config.toml
hidden_size = 256
router_score = "softmax"
vocab_size = 15234
rope_fraction = 0.25
init_std_up = 0.0365
learning_rate = 0.00257
Below are experts of layer 4 (counted from 0) of a mixture-of-experts language model. Rows are named router (the router's row for the expert), up (a neuron's input weights, with its number) and show model dimensions 128-191. Each number is 500 + 40 x the weight over its row's rms, rounded and kept within 0 to 999. Numbers have three digits each.
After each expert's rows: "comes after" lists some tokens at least twice as common just before its tokens as in all text. This comes from a sample of Wikipedia text that the model never trained on. Tokens count by the router's weight.

# expert 19
router:479459512548470552451499529438560487466550543539471551397510497539497541463488489455499481605441496571530510531565580506495513512515563496491487514498521529479497523435515542465382434466485571
up24:551537558510454473416442556516471502488555455475497535564442539475423471522454570448517426475483530468490466550447543555451488606521518456492532474503544483532486445523480451511499453537456485
up25:458551467527503464471527485619458515505511510507484452558528519526443438471596506505477506490531515539493480419475471492440516481508514542492492478539523469440460441552513504496534448504455503
up26:488498548438502453503490492460428490530547489521510518503489565491492509522457470515526469521497511585502536484478511472497443508494457564541517516517480487499496498470489530474496474534566527
up27:466513438558444448469479478488533454519487475454548477499427531455476503562468467427520560439492483510479441547482382405492569514502479526565522527434498495480474432494574503566511516520470498
comes after: " was", " is", " did", " be", " were", " not"

# expert 104
router:476556477532505518484612537513555437534491483496538487508461551519595498515536465548510509513499524463507483390466479511477472520477485580488464548440513513433515598416480483539494519511479550
up0:467524469422431475459544500500498532512515543447502562462398504419509461515540463436524484523454510504469528455452572488455534519504557508440400554507480509572543505520444460504555458483469589
up1:542562474515462532569579457506450484566510528526439466485422457625402495494488539544493525515600552479482521466499530577451420497457548509474542507478485499535481506517494508532572423540509460
up2:526498521519500493465514436479544532411541556493507513516477436568471520504510505448502494546428542512525511505551470490515465433470478492534494507499490560519557489555465459461485547572523592
up3:496557537513463527535453472522496542472541434534427466482504496428549425548535459534536544493580480476499533546523533495452488553518447463576511447474519458462459526544579448505508479457472525
comes after: " Sal", "al", " —", "ra", "l", "el"

# expert 81
router:452437520556478575485506546511479458471477511517461593496422500518525554530546470552519551558466484611496480627555445501518435523532517457473486460440466493511515504493484511491467478500477505
up0:484555504483521551473484561437421519489524505566500489441523503440502483543509510516486488480541499452531530492483525516502570508490515566546490502529572512452481488475453489553575531416488435
up1:443541498447529579495488460492564502508517524505441507504600555524459577429508479523501438535513474460575537545550524501469501532502470469533534495548447507403476467507558437502521539472563427
up2:523532508491555486484434505477450519496497538471489512509545535545503525449435560530482493511522460495569546543431413495459539455513445481571531473483473498524479517564529497512536583526510433
up3:461479457532515564527547500527519490504500500535484482450422438518509476466604433387469520438521475448502538499514541477481566469459551527546522554509558458445520454533455427511486454466492527
comes after: ".", ".\n\n", " and", " who", " has", " but"

# expert 53
router:530407554566517505462548565536545442480567511545529572442496557490555535540553491442485555537472473586503506525494526482485518455510463448530549429508509454446530483504502517459544525463403486
up0:471521474449484504510526551575467518484524477523511488435448549529489502509538414491454467459578430532477502519394572544506425490505533509538469448554490536607521473438525480531493428534540545
up1:442541452495447491478489558508442573450524532518470466457534491556444472541499405517498520474568492534553425487427566487504424513483529503479574525482409500611474486552402479521453532511498493
up2:509504522514468554504479417456488471512614426515508519528457552540479550435493515513497548499478435482521520572487450527563543500499528492559422529499457461546470533502480486512523444504548491
up3:513491503538429508454468421566474486502501556448509528502465537487506452535540512593495439430488507450457492516510523467487495470535436519581379502453460506547554444481489513461527494547541520
comes after: " he", " and", " He", ",", " also", " who"

# expert 5
router:488484492476549476421477525477510534560511420533526475506450517477546507559507538472505524560513540512485530482606440517489545512511523488425455489465490522460469437510384452408497497553534480
up0:442489499491513544596491450473492463469498497446514520483455578441491521499476470497461465490479528499647512565457479481501548531470541505453504535447502522507540505473558526532505484475494505
up1:527499445517486556550480471487469531471529566514500477489534484540452491508466470550514460527486546512447511468464566490556489486497493498586526488524502443537505449492584401511473482549514513
up2:505448403529502476509573468491598536540468476499508549495540496450453454477501531484513496491529491524510441408494496490512481476494573459460554483452550488448527493425515454489467470372464451
up3:497500590549503495527439451483541491490512568438490556520571486548554523489486510511508516539436466549503507477499489492474466512506504427593470493543526510475496472533458550503449535509507425
comes after: ".", ".\n\n", "==\n", "\n\n", ").", " ==\n"

# expert 102
router:456442560488530539529447574444454479514548545551507513534498532540512539475541522550463497506492470546487588577492484475523525511516506514566501395495456498473544519544549510480521503462557511
up0:507539515482545533461563496432463458500570463416476541469477510522550520503461490520507511489463560607506494521439485496543518532448385540560519565549480515509420520485545552514582526574418506
up1:488524459451528456527550484514458521545449515535540540496478498471528516514469511541580449522476511509523494548590495476513464501511519563471514506399567505448535504472503469531564467513440503
up2:520509499472471489488456478524497455504580432475517503484496475543572527500541528515488484442547500477505486522563502507538482480460447495553512531417477510549533498514479477491512511543442498
up3:560538541577480532527552511554455515558449561503491473451455518463556547530452558465529480452450470494526521526488555519497479501520450449490542547449479513565481535545525508535586503506463473
comes after: ".", ",", ".\n\n", ").", "\".", ";"

# expert 94
router:450542439511499501504510484508478473478493491467543585534567488517519520531490508544523471530494552509479492491599487541507460568513487487464503527472546465394484555447505496411486583514609508
up0:441516514513477496496531525480513477487426500541447525500503477493485445573566545502477434525521504461459473470522536512516510480427508508507520514517502541566529488440407495476490485531505515
up1:522507542573460539486442461518513542497565618512500470519477441469493453507543516488514570562439511559562412498487441497567548446475479464480500542500521436525504499492508515569558467435476462
up2:505477448541447465460483588468544489532462488543516488472456498502502492473567487473471417545446527521474446488526498414509526510459465459490487532554448546541524533493492452511487427580531522
up3:441506485456525429511438559462560555477504478456551400485514411463500486519446505490482462476504463523545571443477539508495538426482566490460580551499515503530445425524474486509533503443501478
comes after: " ", " of", " on", " made", " for", " MF"

# expert 117
router:465469462509464554526509520564565521557482526542569472533513454499483429454477501544490463468505541489482489539439500476450521504516483527453483522456488495520504558471468573523587494497537447
up0:483483518396509493465505562455482592433517494439520537521478490533502443547451497509567507514463488418574463520501517589524516456549595496514526460497493520515570443562514532498520490496507503
up1:487495469565481498484471431489496487472505473476483420439511545504492486527549487491521502510539444470540452477503496527572527462492484495552560440477534606533456491490486498500470500547492473
up2:516538552486541463475478495470458552543542490515552459511535478521428462460565580471513504497548479456435481493550460501495441550505512439536411483544532497467524399375498509451505492453494553
up3:508551510405576526491526461486434501446461486438495464541450526458535565488553548458496485525570449537478458471435513475489566482512499503519533422563549559451449458532499510477531464483473475
comes after: " G", "G", " B", " g", "g", "-G"

# expert 59
router:465519563391594411479473469556444507520514518479494506499555434509522487436459477524511538434521488452464556519496571549533467536492496511433430576537488490543439426494516491546543470471456561
up0:512484478528430476555458558471487466487474463471488560491457485472447508577551422439503505522466536496492483465471506560500489503434518481550488511439472455467518513459477473446518423482532551
up1:518514454518476591506530517525520378528509486542600539432496532448449521526439403511542469532506441418499520497496600516429487542490555466493514501474498409457517599430545510473498505490490536
up2:434410527477474521469501498454570502492461477580657478533425504433488553498552520475460478484421488532540508497481450531424511466476525436434517470481507459510502459509496440452483559413546447
up3:472502466536549523515543499459522423520517535469586485417441570454545543477516543470519479530493502516549480501454462530585526563542520500519522504508482531540481478525536460493497393493527521
comes after: "oc", "|", "og", " E", "O", "c"

# expert 24
router:520515524493402476541530465509505488527494503445421522463520594504453492435519457490460451476502464576465459479473540484474506524537509482457580508511507443473495520562488495492500459456432543
up102:422493476590481426476442537548504542467521481455513484525482479559524471479555489490521472504446528527505483503497506435469467486500505505523444523490499476439471481463479561529536473520521401
up103:564473515500535482555510472478503561449480478503515579507460493419446411487469537473504465567480542500476505580499456495466567371506467504526526536517473599544534464486498561495466535561530479
up104:559515484479515423470509536479530595470432497499510515452514553475510435455484515505517553441437536549494602534522507487450530470482513537493509473514470536549523443530495481505509429452476554
up105:538527489488549515486503532464564545423470514582528554427408482498574462542524485452494452544505484442523526504540550513459523487511425500538537529498492537512521459487443550506452507527575460
comes after: " was", " a", " \"", " or", " is", " are"

# expert 88
router:468476438439525454461506514453470512502494438551475504593547524488549520531481509508500486580507517479560556478477496427463530523550494575455511481590537489471530474509508564465559522557493428
up0:584466578443566495513430471505478541516580486451507495560449493504488499563425503511455513520509467468548536511573568521486435514520526459486508453481437496548521482517534497538515528546520472
up1:502496457515554529610490532532472551499585526468497474490493536460418529526501485445470432528457530541497527567543477543529559401507528465477513469488513558491453463499511506585503518563509464
up2:439495536569467543468515453474519580427542477469564513497474453485516515495537489535481568540489521521475470454500463542483531490465388538509440437513508506547493500492538487567543510527512500
up3:488534513514547419506433443511508570490456512444490484523500518441488514575485508506489521538526464480573558486478567512531548478468434502502517497451465459472521412456449480423481582508514483
comes after: " =\n\n", "):", ")\n\n", " (", "0", ":"

# expert 40
router:493519519484524510499534516482542490482451446473601466524482437513566489472513520471489511472490437553552540517430574487496441476511407554472448550502529540489514461517476524533503512455509513
up0:496468518520514509498607528481482524429479483493516544519446467521454537478480474460463563544510543567570479489552434509441489540554519462524559477528422487491480543479519483495575516557524456
up1:551495498477427548505542563486531473509513510578518502523523465503466474528460453457469519501497532495448518569443418532510537578518464481429526473536439456497506429504513489456491446549521572
up2:523593557455523518507436487510442434490469531442493559439499504451528524505465428429520438490487532535424444523543463564550526600498529424477473517569448490523511527466578499509476470493478528
up3:517464502493483433515447449423457501494494485426429487476526465454525473506429475418496552520571478478509498471451506560570503393461557522458481548451477527555550448508482486490575530548535529
comes after: " R", " N", "R", "6", "N", " O"

# expert 23
router:473516537428542493504459511456458443531497534540443502481445498559476514511453452529502538515505486477514484476484436505489428490538495566484515568524517476480553568547407490515509465587560489
up0:489500504479497445487430488451554482464527514504481530498509445473600501489449442524498511464519484506528535567472538522517527424450520457569464523493473456492463517531461572502558500450430518
up1:499487502547480527446551450481565490453482538559496441495503526472526556541427570461473483536511527511459510481441526465513419502516477559645459435526532498482515533452561457511502582502567548
up2:508485447460432577450458565524541482544446499457494492477537498513519451496526455522507413476453480454478476485384560469454487469515508483524508543433486496556465518482492439518531454491547526
up3:575537456489502512444436514560573527507505488489484505480423483501529578501442386539455461479496504476529461526521541455511489549502430477490462522456435504444448519469488456469460491419488578
comes after: " ", "|", " |\n", "On", "\"", " Tw"

# expert 34
router:491455530519515538561552515520519509493479503484546454564473494560528461484474454507431520437477560545514519477505496478564515464519465506521471596482508462507497551528462524671474516504532529
up0:510490475544488433477484475516464612496502518386495451488608522481535494503510474464529526510489517511560432449483527585440516495517538469497525542554471539467495475511517505487558485474484503
up1:408461464460517445501489496553477528542560494488481526450552490500441507497426540513509505525445570427565528468492507531494476480468504538489521549501439497492486527350504484511472445503456542
up2:505528490553479556432557576527486543480481505578603510460492514500524475514492407475473476497477480456500486497504494534514490569430536518527498509483568488500580506527561502448521538448579538
up3:485471454469532494458543507477481516490553449530491502480501462509442558493559466463564487567535549498507521489531488464551504537577496478491532390534528534528508453552418494454475528509516507
comes after: " L", " D", " W", "L", " R", " St"

# expert 86
router:478499482599440467463505486372516537499509488512462527471511564526513506514507525506476497537476499383525561501518506525514507507519531519522493544531522438416478552456497485439451536488468501
up0:446496550534551507457541449471414520549455593564480468514461524450527471592555529594495516511479544546511519509441430513492528448500426498634408462556432463490475493515514589553477528507485510
up1:387499521516517553378597541545569517495489454500491446484478507544483498470566431453500497562504442530575505509481547515565483482514506538510524483430452511446508485559451404509526525510494521
up2:490458513464479538468476542485485471447444526526532536503508464486467514522488479555466460499499569517512490463501439413567516533519486444463455514446537525442561485516574515555446456520597447
up3:502429437472557537498491486489528479539508475543533517551507494506531509489470544418507487477502395521491558512449491454550551450484532533567557496459536579520572573491545460549502534500517490
comes after: "-", " was", "\n\n", " The", " were", "Studio"

# expert 108
router:426456519454529570491507485499553458459491516480595531606492439496540436437484453549479445432553455551503475497472502460503490523459496571528500532507512510574466506555497532574548519470522479
up0:506467487523506478483512548502450455520479429474484473484463500415455537521440451612506550534542496551502483542460504469489461478512479419500462542547463451514508477523528477442496447502460461
up1:459533458497443522450500447501454486496453554520449456447436516501490474552527555421416519465507518500482471490508472533565532539486505492478535501513500563449539504456510464539505561504524530
up2:570521503482562538537518510487442526515530528500466464478508533510485493489518573448486471507442514501480478509592457466503536483520510470455503473479508556513526485502460488506544494496464540
up3:520513507461422544455432502419522446522443499499513502409469456471504516502492493507538501517489552414540516452439557529555516528436508474457491462578570516467490460528593550535465429538528461
comes after: "M", "B", " M", " V", "K", "T"

# expert 36
router:564443597600487490472439498530498434459504501487483440530510438505509523480508556418458487510513519489492472518485476429500498474505544495546423485568512491536490492555515509514501529535551548
up0:541463483429485517479553472600459522468543561504480513508451477463476421521501506410476546512512543519437502556490495466485545518501505525522494472455480527531557540480435466505536469498517453
up1:503497486539566516489501465439460549457518530518395512476477412515482482449532525460428461504550492519477504558512509531548493464536500488545470506552560522521529476510511493467518477519530605
up2:587528447481509501533475452443507514482494438515567541502535516559496455442517470542523539510457477467502391461575544563524557531461539519501449510479454539538469481534536523474505478460500451
up3:494502473516483521481490486450531553561499521485588553478476450496486506480505465468506522467499483499448537594585481557535542465512515457480497506524528543525579470531485451515397502434532527
comes after: " |", " ", ";", " N", " his", " the"